config.toml
n_experts = 12
routed_scale = 1.41
balance_loss = 0.000176
norm_eps = 1e-05
tie_embeddings = false
beta1 = 0.9
steps = 5510
Below are experts of layer 6 (counted from 0) of a mixture-of-experts language model. Rows are named router (the router's row for the expert), up (a neuron's input weights, with its number), down (a neuron's output weights, with its number) and show model dimensions 0-127. Each number is 200 + 30 x the weight over its row's rms, rounded and kept within 0 to 999.
After each expert's rows: "gets" lists some tokens that make up at least twice as much of what it gets as of all text. This comes from a sample of Wikipedia text that the model never trained on. Tokens count by the router's weight.

# expert 3
router,179,162,217,177,231,232,169,209,204,253,205,175,191,191,205,227,241,164,203,220,229,148,215,226,185,187,268,174,174,211,155,199,169,180,185,175,244,232,121,217,249,212,198,207,232,190,190,226,207,177,173,151,212,201,175,210,158,169,221,259,217,202,144,152,231,225,146,195,216,185,194,233,220,227,283,194,229,194,171,181,174,191,235,226,217,174,204,230,198,232,258,193,163,200,147,221,208,156,194,230,213,161,249,208,236,232,190,189,213,184,207,150,197,230,214,165,187,165,228,238,210,207,177,197,170,272,220,219
up160,220,180,194,214,240,227,207,178,204,199,197,219,195,248,181,219,150,209,185,226,197,149,184,205,172,154,256,168,195,227,181,204,255,127,193,191,221,268,243,247,223,213,183,185,174,136,268,247,230,165,238,211,231,212,146,198,195,262,166,193,193,196,192,207,209,210,178,206,181,220,223,183,204,194,218,256,232,229,169,190,236,175,240,235,155,151,269,200,229,198,212,211,195,212,170,245,256,240,171,183,221,196,191,197,241,209,172,194,164,205,231,150,180,195,238,226,201,175,151,220,218,193,207,209,207,210,164,236
down160,232,231,180,198,175,206,166,167,244,215,188,163,159,202,208,185,203,234,198,203,137,136,197,227,243,192,198,212,269,239,220,207,178,270,256,213,233,175,191,216,206,196,214,210,201,199,173,189,176,268,216,205,213,171,205,178,132,170,195,196,178,191,256,207,274,148,149,174,224,205,200,198,195,152,206,189,200,238,235,200,149,168,213,224,229,204,164,263,196,192,189,155,200,219,152,206,182,205,208,211,226,179,204,235,225,155,154,224,217,252,197,203,221,259,253,222,202,196,165,171,189,213,163,185,222,203,176,239
up161,161,170,203,202,232,238,193,186,200,173,177,205,198,226,225,196,231,140,277,213,179,181,183,195,189,179,260,153,221,191,178,194,149,175,177,220,217,227,178,237,228,251,239,204,189,179,231,238,136,252,198,178,229,208,215,220,190,206,215,222,173,254,170,167,221,208,239,232,170,178,174,171,252,184,164,226,194,225,166,232,212,189,182,248,151,201,252,205,208,209,201,197,203,202,180,248,211,216,164,266,197,146,132,211,194,250,219,220,241,217,184,163,215,206,227,169,234,190,229,263,192,210,186,240,222,230,175,231
down161,217,175,193,201,206,288,166,192,226,243,163,223,251,234,258,223,221,160,220,159,182,156,150,227,188,190,208,201,126,171,117,196,163,191,186,236,218,254,195,173,253,209,156,211,233,236,210,228,189,179,211,179,213,238,179,213,170,224,184,225,235,216,257,140,193,176,168,218,220,193,171,203,163,223,162,223,233,223,139,202,191,190,204,169,197,189,245,226,206,142,184,220,225,201,207,156,224,147,158,209,161,189,213,214,205,181,195,195,153,183,158,180,209,192,211,196,234,224,188,235,196,204,203,210,188,214,194,167
up162,167,139,216,239,247,175,195,190,204,215,185,227,201,216,217,190,241,218,203,194,179,179,181,231,212,183,246,146,167,244,176,191,254,164,161,178,177,173,231,228,220,191,152,192,141,189,222,237,206,226,183,201,211,222,181,199,223,183,197,202,251,213,189,157,181,215,170,174,191,228,254,157,193,248,196,177,240,126,176,174,188,165,132,184,218,190,206,223,257,228,211,218,223,252,200,178,198,187,216,192,210,164,164,202,231,201,202,168,181,231,253,206,130,194,208,198,285,190,195,178,248,175,236,184,136,192,208,203
down162,191,202,170,171,145,228,211,251,181,253,208,210,206,235,156,166,191,199,224,198,208,160,192,184,206,235,243,172,192,219,207,171,263,211,156,248,200,144,187,225,220,198,186,179,233,226,208,190,211,225,218,193,238,190,179,242,152,206,200,222,232,256,246,192,200,207,154,211,204,175,197,240,250,217,159,226,171,185,213,247,230,228,189,196,206,209,172,169,224,245,262,291,239,177,198,170,191,256,187,180,207,163,194,144,212,245,207,194,168,256,198,209,166,190,159,260,212,189,183,169,200,167,232,246,198,203,217,188
up163,220,247,117,252,164,161,208,240,243,221,183,228,242,222,257,203,204,218,236,216,215,204,203,189,265,204,200,182,183,221,205,263,161,233,185,188,234,212,193,200,299,201,192,179,225,190,151,215,224,244,197,208,189,247,216,207,188,261,176,216,245,229,189,175,191,176,180,191,211,221,184,169,202,176,236,185,206,139,226,184,188,220,249,202,239,137,195,215,222,233,216,215,197,180,181,193,195,230,254,220,233,218,194,176,175,269,208,226,242,232,177,222,231,160,258,207,211,189,198,234,197,201,225,201,194,223,198,185
down163,157,209,159,154,211,169,192,180,208,142,206,157,137,219,200,184,156,189,124,202,133,163,218,177,175,196,216,184,197,196,202,166,146,186,230,188,216,206,190,213,224,158,165,210,217,215,267,244,213,173,204,253,215,216,223,268,191,232,192,221,174,193,207,219,220,227,183,216,224,216,199,186,205,187,157,222,212,226,186,207,161,215,227,213,224,162,274,216,212,153,198,227,215,258,220,197,169,159,234,207,214,168,152,179,209,164,203,227,182,185,166,201,197,216,227,224,110,163,177,160,152,191,230,192,214,167,220,179
gets: " ", " (", "–", "0", "1", ":"

# expert 7
router,213,205,214,232,168,202,199,180,200,203,220,246,224,224,214,114,160,197,204,163,201,211,211,179,198,219,170,211,245,238,255,157,217,203,193,223,193,147,256,170,202,204,150,148,209,207,167,187,209,188,262,225,162,252,233,151,189,182,167,193,207,238,237,168,132,212,202,147,194,170,159,194,195,207,189,192,140,225,196,173,263,215,180,173,206,182,170,218,207,168,176,204,220,197,240,164,156,193,213,192,202,259,138,255,202,175,202,190,139,187,190,217,211,206,188,215,177,222,175,161,172,170,216,251,234,183,174,217
up57,216,229,209,199,201,196,192,180,249,261,197,184,173,188,184,228,215,209,245,251,204,162,203,164,215,219,174,153,198,170,177,238,227,178,198,202,221,202,162,196,212,202,190,252,150,203,259,235,143,159,144,113,189,216,197,218,197,188,191,144,217,180,169,248,266,191,218,197,226,169,179,194,184,184,190,254,226,213,203,205,180,235,213,177,141,213,228,230,186,235,167,178,177,205,220,204,221,200,210,201,210,245,120,201,182,159,209,265,194,186,222,221,201,182,183,150,183,206,243,152,225,216,170,249,190,231,171,229
down57,191,259,258,203,211,163,199,184,213,197,187,230,207,225,228,190,160,181,190,243,208,209,220,224,174,222,143,209,198,187,201,207,139,194,208,256,220,137,190,151,181,215,177,229,189,229,152,325,250,213,215,223,133,195,165,189,155,218,204,256,190,213,203,202,226,232,236,191,227,221,141,177,227,198,173,184,191,179,217,189,187,157,175,204,188,198,217,185,150,215,246,197,187,186,226,190,162,205,216,177,204,184,236,217,182,149,191,231,190,203,184,212,220,247,191,206,164,204,223,237,278,205,225,201,245,173,198,219
up58,244,208,199,236,164,194,203,185,216,187,200,215,201,197,222,183,214,238,253,252,198,150,149,197,203,189,224,203,207,197,152,202,248,238,177,203,160,248,188,219,256,227,202,198,209,188,225,230,177,201,177,158,239,219,164,240,176,249,216,195,162,168,176,210,230,194,213,225,205,247,212,168,180,169,218,238,129,173,140,178,159,188,197,271,175,182,229,227,185,213,161,144,244,190,146,214,257,160,207,232,219,177,217,192,164,180,268,222,199,226,228,178,197,154,180,214,185,259,205,179,182,253,200,231,204,210,181,210
down58,246,220,203,217,205,144,144,247,143,232,153,171,197,160,214,245,218,207,182,259,119,204,208,196,185,192,200,212,165,172,168,215,218,194,155,206,145,261,183,194,223,230,222,220,192,209,161,238,191,183,185,196,223,240,190,188,200,212,159,183,251,232,203,223,211,225,232,223,199,211,158,174,197,195,234,215,180,170,159,183,174,202,198,202,177,239,227,197,212,237,173,188,198,174,157,220,199,129,222,237,208,144,233,212,231,192,206,222,210,172,203,170,234,195,215,167,186,230,177,153,176,256,153,201,117,179,164,205
up59,233,220,213,258,250,161,185,194,205,211,173,213,207,229,196,203,200,219,229,248,190,188,193,223,233,190,209,172,147,192,197,217,223,227,160,220,160,222,165,213,266,255,224,245,179,173,260,217,200,213,219,186,232,179,158,233,224,183,156,179,263,156,175,221,226,247,204,224,202,182,229,170,193,187,249,208,172,131,172,215,153,225,232,235,139,172,223,247,204,197,210,124,220,210,200,228,226,173,218,212,232,211,179,161,157,187,221,260,205,213,204,163,172,190,219,177,216,228,232,183,195,240,216,247,172,195,169,185
down59,174,205,165,227,214,219,227,194,240,215,155,237,191,194,246,186,199,205,235,206,253,194,179,215,218,146,233,253,274,258,146,198,218,222,139,188,196,242,209,202,168,264,213,184,210,182,210,252,233,257,204,191,230,166,201,204,199,212,175,164,225,236,170,198,154,193,176,168,192,215,149,200,227,219,176,208,162,223,139,168,170,200,212,198,203,184,222,214,181,202,170,161,209,198,159,192,185,138,188,222,205,148,200,236,158,212,233,208,233,210,217,138,216,162,220,205,249,196,215,158,160,232,151,194,164,214,190,167
up60,222,200,169,214,202,205,269,135,219,196,201,180,153,247,191,210,242,181,223,211,202,179,218,227,231,178,209,202,181,140,126,209,237,189,163,231,162,187,214,177,255,169,208,215,209,149,230,232,213,186,160,155,217,168,178,192,226,211,171,222,212,188,177,180,256,221,248,188,176,237,269,203,210,197,197,256,238,177,159,197,139,234,211,254,164,183,205,146,206,238,179,224,188,253,192,214,228,208,246,199,230,201,190,174,195,194,183,209,190,221,222,166,147,182,227,179,221,221,242,242,211,227,196,234,148,177,211,175
down60,201,149,182,204,144,205,214,116,227,192,152,235,280,245,195,197,190,194,188,250,240,174,197,123,233,170,202,188,168,157,170,194,178,215,171,169,201,178,219,262,248,196,196,205,204,177,243,168,197,193,197,183,220,216,173,217,241,204,210,200,229,165,215,252,213,252,233,191,210,216,208,178,204,206,309,141,153,200,179,232,151,234,159,208,250,203,208,186,224,245,162,227,236,189,205,197,203,226,236,212,234,203,183,166,209,192,232,219,204,204,241,171,217,206,224,179,195,200,192,191,193,203,206,193,200,238,218,200
gets: " |", " The", "19", " (", "1", "17"

# expert 10
router,251,197,213,197,185,178,219,165,158,189,177,163,196,194,163,226,177,159,174,205,165,230,179,289,283,195,186,193,213,151,192,209,226,221,191,160,192,185,244,155,215,208,210,177,140,175,213,200,141,213,236,196,184,184,224,226,245,223,206,217,202,221,230,202,146,138,256,192,171,216,184,228,214,153,169,189,184,250,196,219,193,193,178,187,208,221,206,190,246,226,215,194,216,214,219,200,163,207,215,209,212,247,130,215,149,161,191,192,189,212,148,257,242,221,202,251,177,203,181,224,195,193,203,194,198,179,236,277
up14,195,183,140,200,203,199,240,186,238,220,123,277,201,180,274,172,213,177,187,173,218,180,139,247,178,122,210,235,182,192,192,197,174,202,168,228,211,220,182,211,228,228,180,248,246,128,199,196,159,180,175,199,186,178,186,214,254,241,211,183,192,216,250,186,207,203,235,190,197,219,198,223,208,221,201,213,175,198,177,198,168,143,207,216,170,240,198,196,185,207,167,84,197,180,221,214,233,160,217,218,231,176,194,193,193,169,211,245,192,246,204,143,211,206,175,213,221,213,182,194,162,213,193,225,185,193,221,213
down14,153,188,145,173,177,246,245,191,239,191,213,206,239,171,173,184,224,212,226,198,183,175,175,176,167,224,187,187,227,205,204,206,231,231,228,209,189,170,213,214,258,190,133,191,208,244,181,132,233,223,241,174,188,179,150,182,207,160,235,217,181,197,185,168,227,189,219,191,243,197,188,166,235,187,169,208,212,169,239,231,226,173,156,189,241,179,113,223,208,224,222,189,235,240,205,168,201,221,176,163,146,198,211,145,194,135,249,180,175,175,212,180,242,217,239,224,223,198,178,236,245,206,265,173,201,228,221,187
up15,190,182,158,255,255,149,203,209,178,228,160,246,212,218,205,155,182,199,229,207,232,179,189,190,149,182,235,154,166,196,243,193,184,164,194,238,210,265,216,194,215,230,194,184,215,229,265,248,211,174,197,180,214,235,220,222,227,234,163,164,243,204,206,256,164,224,137,245,197,234,202,177,183,176,222,176,229,172,208,208,202,191,249,216,200,217,223,229,219,160,216,185,255,196,180,243,208,200,170,200,223,203,154,202,213,202,177,164,235,213,176,215,189,205,207,105,202,232,221,185,160,191,231,224,158,212,201,276
down15,264,110,279,194,144,193,201,208,185,197,202,200,216,204,215,227,142,245,166,171,168,242,217,227,237,195,230,215,214,184,138,229,194,158,232,195,231,258,198,229,177,183,196,176,191,217,171,225,272,204,202,142,212,227,219,204,239,201,187,172,209,226,243,242,159,198,218,183,212,164,205,138,231,177,229,177,163,214,190,190,244,204,155,213,233,222,198,200,194,232,178,211,187,190,195,211,244,236,229,238,193,204,151,229,226,218,187,246,220,202,203,198,206,136,201,193,211,193,253,199,230,248,219,228,175,218,194,183
up16,164,242,216,202,216,223,256,181,193,246,161,171,147,230,217,201,213,156,230,187,214,182,235,215,254,188,266,133,182,225,167,207,219,230,222,198,237,182,229,192,224,256,214,185,176,181,204,217,205,114,223,196,259,203,199,248,241,206,230,167,145,201,207,255,226,191,250,200,227,224,186,207,212,155,174,218,214,213,195,190,178,187,163,234,226,164,226,177,218,203,172,179,202,196,192,215,259,198,276,209,173,188,190,178,196,220,210,192,174,236,175,205,208,164,174,170,214,236,207,264,165,273,190,217,212,197,197,185
down16,179,200,188,199,183,198,171,210,171,159,218,214,168,201,276,244,156,232,130,218,202,235,202,181,178,217,163,204,180,196,229,214,212,224,184,296,242,245,275,205,178,202,250,195,213,191,205,239,187,190,225,187,159,183,251,183,207,221,221,209,178,207,188,236,155,195,220,203,198,214,239,211,228,214,195,226,202,175,198,191,209,204,224,181,136,229,190,247,155,219,234,204,208,134,180,241,160,236,214,203,176,211,194,155,173,238,136,195,248,199,218,229,135,203,211,175,172,169,210,199,146,248,172,214,176,179,193,198
up17,179,240,182,236,225,162,189,113,195,206,130,182,183,199,249,195,193,193,202,256,231,188,178,242,240,184,233,214,158,250,172,195,185,193,192,231,231,175,292,189,229,242,233,220,208,204,216,225,174,231,221,193,197,243,195,269,196,205,183,216,143,207,190,194,206,180,235,210,256,200,220,146,247,148,176,148,158,177,192,191,210,211,217,195,221,173,219,207,245,229,195,201,221,248,203,223,196,173,254,222,217,213,179,227,191,247,197,218,169,244,159,242,212,196,189,236,203,181,220,240,172,200,216,184,207,227,217,239
down17,192,192,236,250,165,181,143,240,221,143,183,206,194,184,204,225,206,176,208,155,206,186,190,162,227,209,179,223,158,252,219,205,195,219,204,191,213,198,205,224,233,199,192,180,180,207,156,177,140,240,219,218,187,274,187,185,163,175,242,162,210,165,185,198,194,165,227,204,224,167,157,242,226,150,113,178,190,170,178,216,207,208,127,156,225,189,161,222,201,171,183,250,149,200,212,195,188,235,201,193,248,159,164,261,228,210,189,161,212,156,237,201,167,194,218,222,170,192,245,190,132,220,196,202,197,230,205,210
gets: " ", " a", " his", " P", " New", " he"

# expert 2
router,170,197,175,204,193,211,196,201,177,179,216,214,196,241,187,203,168,173,178,178,234,198,200,144,220,213,268,224,248,195,213,183,113,210,235,162,239,192,187,159,220,211,218,223,225,184,201,139,175,170,196,221,204,197,231,227,171,172,182,211,210,239,177,255,238,230,218,183,195,209,191,164,212,208,193,213,169,150,194,164,193,234,160,203,156,189,199,247,132,183,172,180,211,174,169,229,238,182,187,213,217,236,156,236,261,196,186,183,175,239,185,260,168,223,270,240,198,216,200,218,179,166,154,279,216,157,178,188
up19,215,199,198,222,204,184,193,232,234,243,181,234,158,246,206,171,249,217,186,211,228,182,172,245,212,138,213,195,182,188,235,217,184,166,184,164,216,246,241,211,207,232,221,236,211,205,196,227,170,259,178,180,288,239,202,167,205,199,190,165,202,139,250,216,223,164,184,194,219,201,241,210,220,217,169,241,198,159,173,199,178,257,199,198,201,173,267,219,249,175,242,171,221,207,198,212,185,213,198,275,230,188,220,175,204,190,222,173,203,211,175,168,161,179,166,168,185,179,204,172,246,268,178,178,153,181,261,209
down19,176,179,220,190,210,170,140,272,168,165,181,162,218,243,241,236,197,266,243,217,192,177,227,230,232,182,200,173,151,235,193,197,214,232,242,209,198,189,212,198,226,202,199,261,181,257,198,326,151,242,172,191,223,239,212,204,246,186,205,183,187,183,221,204,222,236,180,209,203,152,208,183,228,151,140,220,132,238,237,160,173,200,178,236,176,171,242,244,193,198,232,205,193,210,203,215,208,215,179,176,198,193,214,197,203,208,200,188,246,200,226,192,194,211,199,193,243,207,196,197,226,215,180,210,201,182,243,242
up20,254,141,231,199,237,204,195,202,212,205,176,247,185,180,214,138,177,222,213,235,229,149,204,175,190,150,220,226,170,194,133,212,247,240,206,223,181,183,210,210,294,228,185,236,205,190,203,221,206,251,218,229,200,228,213,189,189,195,206,170,241,200,242,166,193,207,179,279,184,203,228,162,182,177,240,210,211,156,162,221,170,180,190,199,196,133,219,198,257,164,198,171,190,193,187,216,165,175,201,263,219,208,183,177,171,156,190,217,149,210,220,196,158,202,262,204,204,211,200,212,169,222,235,267,210,233,191,206
down20,205,163,227,236,194,110,186,207,213,235,189,207,287,161,220,210,156,218,179,191,201,179,213,190,173,235,195,223,145,275,202,172,234,215,191,221,225,206,193,162,209,234,221,186,197,137,159,202,174,224,165,208,192,248,191,217,198,243,232,205,201,197,209,186,187,220,196,236,199,180,194,233,233,202,159,210,155,249,220,221,156,173,166,165,265,172,132,216,220,197,214,231,155,196,211,160,171,224,182,161,224,176,219,160,190,172,243,200,216,170,170,236,174,181,201,208,167,147,155,169,202,208,260,199,215,181,201,205
up21,199,181,166,220,276,185,235,198,225,213,233,184,200,236,184,190,228,231,201,188,220,190,215,207,221,183,175,174,164,230,180,210,202,218,181,205,196,168,222,282,241,188,201,234,194,135,217,226,208,192,184,178,277,153,226,186,214,167,188,199,268,220,211,192,211,209,246,247,187,181,216,148,166,219,173,162,227,129,177,213,209,189,239,229,148,146,207,196,196,211,239,219,170,229,226,235,240,154,187,220,242,184,256,233,212,238,198,191,220,176,253,217,217,179,231,145,250,249,229,220,214,212,191,226,208,222,201,179
down21,243,223,247,188,207,149,243,211,180,216,232,136,191,224,218,177,188,232,190,199,217,191,189,260,226,161,233,223,213,203,214,188,230,200,175,211,231,155,191,183,218,160,141,184,221,216,218,215,234,230,183,206,232,188,240,206,216,195,229,261,181,210,207,214,143,156,211,225,177,226,158,165,210,184,200,261,232,195,223,196,216,211,238,201,172,197,166,119,232,231,236,207,206,227,235,245,214,175,177,216,206,208,217,216,127,162,218,227,215,250,183,185,155,196,216,229,151,224,180,245,223,131,232,195,137,186,215,181
up22,215,178,162,196,213,184,198,154,239,202,172,184,199,193,176,171,176,208,192,195,219,191,207,145,181,187,202,236,200,110,195,194,195,230,142,197,189,164,167,226,191,203,229,213,192,202,178,204,236,165,188,153,198,246,205,185,233,229,186,208,186,222,234,166,242,195,210,200,132,207,215,140,183,205,144,180,217,206,224,173,182,211,206,249,208,95,217,215,220,200,173,227,270,197,192,208,213,203,179,276,214,203,206,178,185,202,204,223,309,211,166,193,221,186,176,184,201,196,212,189,174,219,181,189,230,162,149,135
down22,210,202,257,143,231,184,174,196,233,208,206,224,222,228,217,177,177,189,177,209,203,225,160,211,205,253,150,192,231,195,229,206,148,248,182,168,176,156,199,168,225,196,206,221,232,165,185,215,106,136,195,219,182,193,178,187,237,222,189,182,255,225,198,207,256,158,155,216,205,217,199,191,203,181,258,202,209,224,205,190,228,161,204,186,220,155,204,252,155,198,200,183,163,231,170,187,158,188,220,228,219,200,234,208,209,181,207,166,225,176,209,197,178,198,124,149,197,183,158,249,185,207,128,201,250,221,197,253
gets: " of", ",", " and", " in", " to", " for"

# expert 5
router,244,261,133,202,189,185,194,220,201,233,202,252,224,172,188,179,225,224,202,213,197,220,180,125,181,196,160,225,156,216,194,245,250,120,233,252,258,214,183,189,217,192,241,247,293,188,199,219,210,201,163,237,190,201,228,224,201,213,184,224,189,237,227,191,195,180,208,220,178,222,216,170,216,181,154,206,190,246,201,227,132,220,179,160,216,223,195,158,228,225,186,242,221,202,145,215,170,199,233,200,198,198,249,188,224,169,142,193,240,212,227,211,210,191,206,212,179,209,164,233,248,156,194,217,198,190,228,203
up8,192,211,184,196,191,205,257,172,219,191,207,220,196,194,306,182,188,245,247,187,219,182,242,256,214,188,240,172,165,218,198,186,206,237,193,224,204,186,229,189,271,247,205,189,170,199,206,241,196,184,202,200,210,205,205,211,207,201,182,190,215,163,206,204,232,189,193,187,201,207,219,128,161,179,214,166,177,135,136,193,218,218,264,229,245,177,222,202,189,189,161,183,232,259,226,287,198,194,196,258,242,231,252,197,239,220,182,153,169,224,182,143,203,191,202,246,192,190,240,216,201,216,182,194,205,166,214,205
down8,183,217,186,260,210,162,219,170,231,201,201,240,217,210,189,187,195,182,212,213,163,179,219,211,205,242,185,214,179,227,239,132,214,217,265,156,226,147,201,191,162,174,179,232,227,174,164,259,217,194,250,219,195,211,206,215,178,170,228,246,180,178,192,200,250,196,190,157,204,178,164,214,222,190,173,183,186,208,200,205,200,222,191,190,158,222,144,139,221,164,238,182,190,212,278,216,232,265,151,208,173,190,191,245,204,203,171,172,192,130,204,221,211,201,157,226,160,176,202,241,174,162,227,197,198,204,287,182
up9,243,199,141,198,206,195,213,231,244,204,154,225,178,221,246,173,173,162,211,212,231,214,187,138,193,190,202,196,195,178,161,237,222,200,189,182,157,194,181,274,272,210,212,279,220,224,210,213,175,215,226,234,216,205,219,194,235,242,183,190,188,198,154,133,185,207,198,206,198,262,266,164,165,189,146,196,227,205,202,240,208,198,164,207,148,194,197,174,161,203,182,199,247,241,168,236,222,227,199,194,237,158,160,194,202,242,180,210,277,188,232,149,195,243,205,219,213,164,190,235,200,206,191,232,182,196,192,208
down9,151,170,212,200,210,175,209,230,208,183,232,221,227,221,187,175,174,160,178,255,191,201,184,189,155,140,170,233,203,184,201,246,260,204,150,240,262,211,209,156,155,173,129,223,195,200,215,246,201,258,163,195,260,185,215,195,245,178,224,215,212,201,199,149,221,179,192,211,215,194,205,217,233,194,150,261,197,174,188,196,250,220,200,179,278,240,181,195,227,155,222,238,200,194,188,237,181,189,185,172,173,184,269,205,249,173,207,214,171,174,182,213,182,198,229,207,200,207,178,184,225,198,217,189,157,173,227,136
up10,182,158,172,208,220,226,201,147,198,230,163,201,201,215,189,132,172,208,239,218,264,155,202,216,188,200,303,250,186,190,116,166,208,174,183,160,198,238,224,178,255,219,237,181,237,245,205,227,149,167,176,216,231,166,209,208,233,213,221,243,171,188,189,184,193,188,191,241,202,233,232,193,162,219,198,228,177,203,207,226,200,243,240,203,199,189,198,243,214,233,184,160,232,218,190,257,231,163,180,188,210,178,172,212,204,270,230,244,206,226,164,204,180,197,223,174,235,199,237,224,231,196,186,250,197,190,202,194
down10,229,177,217,230,173,272,183,198,209,230,216,233,196,236,190,220,187,135,208,163,208,182,232,213,214,195,208,203,142,210,214,202,201,194,199,169,240,192,254,174,206,184,205,146,223,172,175,257,190,245,200,241,202,238,229,205,189,187,158,160,207,202,213,202,225,152,198,241,208,181,218,169,146,196,217,212,180,208,253,203,213,174,188,157,134,178,180,187,192,211,176,255,205,130,186,225,163,199,164,178,222,216,149,188,155,180,182,220,141,201,193,197,225,257,102,189,193,181,207,196,205,128,189,192,170,173,183,227
up11,180,194,187,200,219,178,222,139,202,212,251,154,162,246,235,211,193,185,160,176,226,163,235,212,170,198,256,179,155,187,175,196,217,232,223,197,181,205,156,182,262,200,191,249,225,212,239,217,230,165,217,169,188,216,132,247,204,214,209,185,253,187,210,191,157,190,229,240,157,218,189,182,223,192,198,144,214,181,160,192,158,253,167,201,200,221,222,212,187,216,155,167,232,195,199,225,215,187,272,233,248,160,237,178,228,174,213,205,256,257,238,165,244,215,230,185,224,188,244,253,206,210,165,194,186,177,199,203
down11,198,170,179,171,197,166,134,205,200,237,226,233,171,182,185,254,222,183,208,238,153,179,170,224,227,173,185,204,174,153,213,213,235,224,143,224,200,212,222,186,220,175,201,215,240,188,225,159,278,204,219,179,235,192,199,221,216,205,225,159,215,211,114,203,221,228,243,189,156,195,148,212,166,245,215,184,171,187,191,256,179,226,215,230,199,180,213,165,207,195,216,185,192,211,231,188,220,237,153,205,237,199,129,209,276,151,194,179,207,188,206,171,188,181,188,147,179,238,207,228,195,230,279,224,239,186,185,214
gets: ".\n\n", " the", " |\n", "\n\n", "\n", " a"

# expert 11
router,178,177,230,209,203,239,205,220,165,204,173,130,164,184,215,237,254,207,222,180,215,212,156,171,173,163,205,209,220,175,203,165,209,111,202,174,199,186,200,279,192,205,233,191,175,220,161,222,232,208,216,223,232,202,209,234,232,260,136,182,181,126,199,198,222,211,177,188,217,187,204,189,181,205,220,185,196,164,205,235,222,174,193,209,239,184,205,209,165,183,144,187,154,151,226,240,273,159,196,206,238,155,245,172,166,208,219,199,205,204,206,159,249,224,143,198,204,181,235,210,226,202,248,175,201,199,200,252
up14,199,161,185,191,256,206,252,142,187,232,156,167,166,248,216,216,209,228,166,210,156,200,204,176,157,156,190,204,200,215,199,158,231,234,185,211,135,238,174,238,206,277,223,230,191,208,213,216,197,181,181,215,204,196,186,206,216,241,217,172,212,228,158,218,221,175,156,224,175,212,213,193,232,237,160,243,237,194,172,261,178,247,230,178,175,211,235,229,235,206,192,201,199,217,210,173,253,210,280,185,222,226,228,210,180,268,224,237,267,230,163,195,223,219,213,203,194,272,181,212,193,212,207,187,211,240,189,197
down14,136,190,236,152,194,215,216,186,185,227,103,192,148,238,154,229,193,152,231,176,227,154,218,239,161,262,167,221,234,151,222,193,161,188,214,210,247,174,200,176,207,222,171,239,200,236,165,208,218,185,228,264,154,205,186,193,166,209,215,177,196,217,208,169,221,241,233,178,214,212,200,171,183,201,175,182,236,147,186,149,173,188,183,198,199,188,233,222,221,182,189,169,230,219,167,212,221,237,167,206,225,220,186,189,249,180,224,181,229,163,161,229,251,181,193,204,240,179,189,267,161,236,216,215,193,181,191,164
up15,255,189,212,218,195,180,181,172,213,186,166,223,160,219,200,192,259,242,211,212,260,188,248,172,196,165,262,211,166,196,195,201,196,196,209,227,162,218,205,176,225,210,206,202,173,210,195,214,214,201,210,204,229,184,203,196,218,263,130,191,177,201,182,201,195,211,211,205,206,220,271,195,186,147,194,201,200,208,230,205,134,251,170,193,165,208,224,216,190,223,154,224,181,207,155,232,239,175,262,232,218,224,196,225,187,226,238,168,156,169,143,173,268,169,256,182,283,193,207,238,236,199,235,169,218,141,192,213
down15,201,191,218,241,184,193,210,190,193,190,214,196,245,207,163,221,248,199,186,174,235,244,184,234,198,164,169,131,230,199,265,213,203,154,165,190,155,143,197,172,200,210,201,227,185,185,196,183,151,243,208,215,201,178,167,204,206,184,257,249,167,219,148,222,152,207,232,232,179,211,222,185,195,218,241,211,188,195,225,166,221,204,186,231,175,191,222,179,209,197,208,201,257,218,239,209,208,193,183,200,233,243,209,191,225,193,170,237,276,119,177,148,234,212,229,192,211,239,219,207,178,106,147,229,231,214,159,200
up16,160,206,168,230,311,224,200,132,224,218,187,164,175,239,187,235,173,227,184,190,233,143,155,179,223,222,209,198,181,167,202,212,167,248,191,204,179,187,192,216,215,240,223,192,190,219,207,241,240,220,186,193,222,193,152,190,202,188,209,200,203,212,203,199,204,209,250,227,199,162,193,185,230,223,168,198,175,192,230,206,156,162,258,211,209,167,205,198,199,222,215,165,186,284,178,214,314,195,224,236,188,162,195,156,135,239,221,226,218,186,180,225,189,185,226,187,254,205,212,175,171,213,182,190,213,224,197,233
down16,162,153,201,181,152,215,127,207,244,230,192,154,183,193,157,213,186,240,178,225,205,223,232,180,173,213,220,258,206,199,252,178,207,236,173,162,163,257,269,187,169,198,171,216,165,243,173,200,196,216,173,219,210,184,155,204,200,220,237,159,194,222,173,200,228,235,210,249,194,199,227,245,228,121,165,157,222,205,170,187,204,164,190,201,167,232,188,167,190,190,188,213,173,232,188,193,234,196,167,248,200,230,167,164,178,203,221,165,168,192,172,210,187,215,165,200,214,182,119,198,172,189,206,230,215,241,214,132
up17,227,180,198,199,188,201,272,205,174,216,226,189,140,204,228,223,237,154,251,187,217,169,187,161,197,154,171,178,191,159,198,186,218,187,192,199,155,206,192,208,178,208,265,241,191,239,209,234,183,155,188,137,209,135,206,198,152,190,173,156,202,184,187,208,199,182,246,227,163,226,237,217,221,178,145,185,214,199,206,228,222,240,254,189,168,198,198,152,200,213,203,203,282,208,176,224,197,171,193,190,226,185,226,232,217,222,178,220,280,246,193,222,183,169,208,151,215,213,189,251,189,204,146,233,146,225,218,237
down17,211,183,191,169,172,182,194,234,158,146,179,215,188,254,175,155,240,170,221,228,191,221,223,192,202,244,191,245,209,214,179,263,141,176,184,249,181,194,175,196,243,211,177,212,193,198,231,209,221,186,220,222,153,208,206,181,182,187,200,225,242,240,236,201,220,204,168,261,215,224,198,164,222,210,262,188,184,128,176,205,155,207,205,158,126,132,219,203,202,203,255,178,219,185,160,192,199,219,155,213,178,186,208,191,185,149,224,138,196,199,210,219,178,253,200,207,201,178,256,225,206,222,130,170,229,190,188,168
gets: ",", " is", " was", " he", " it", " also"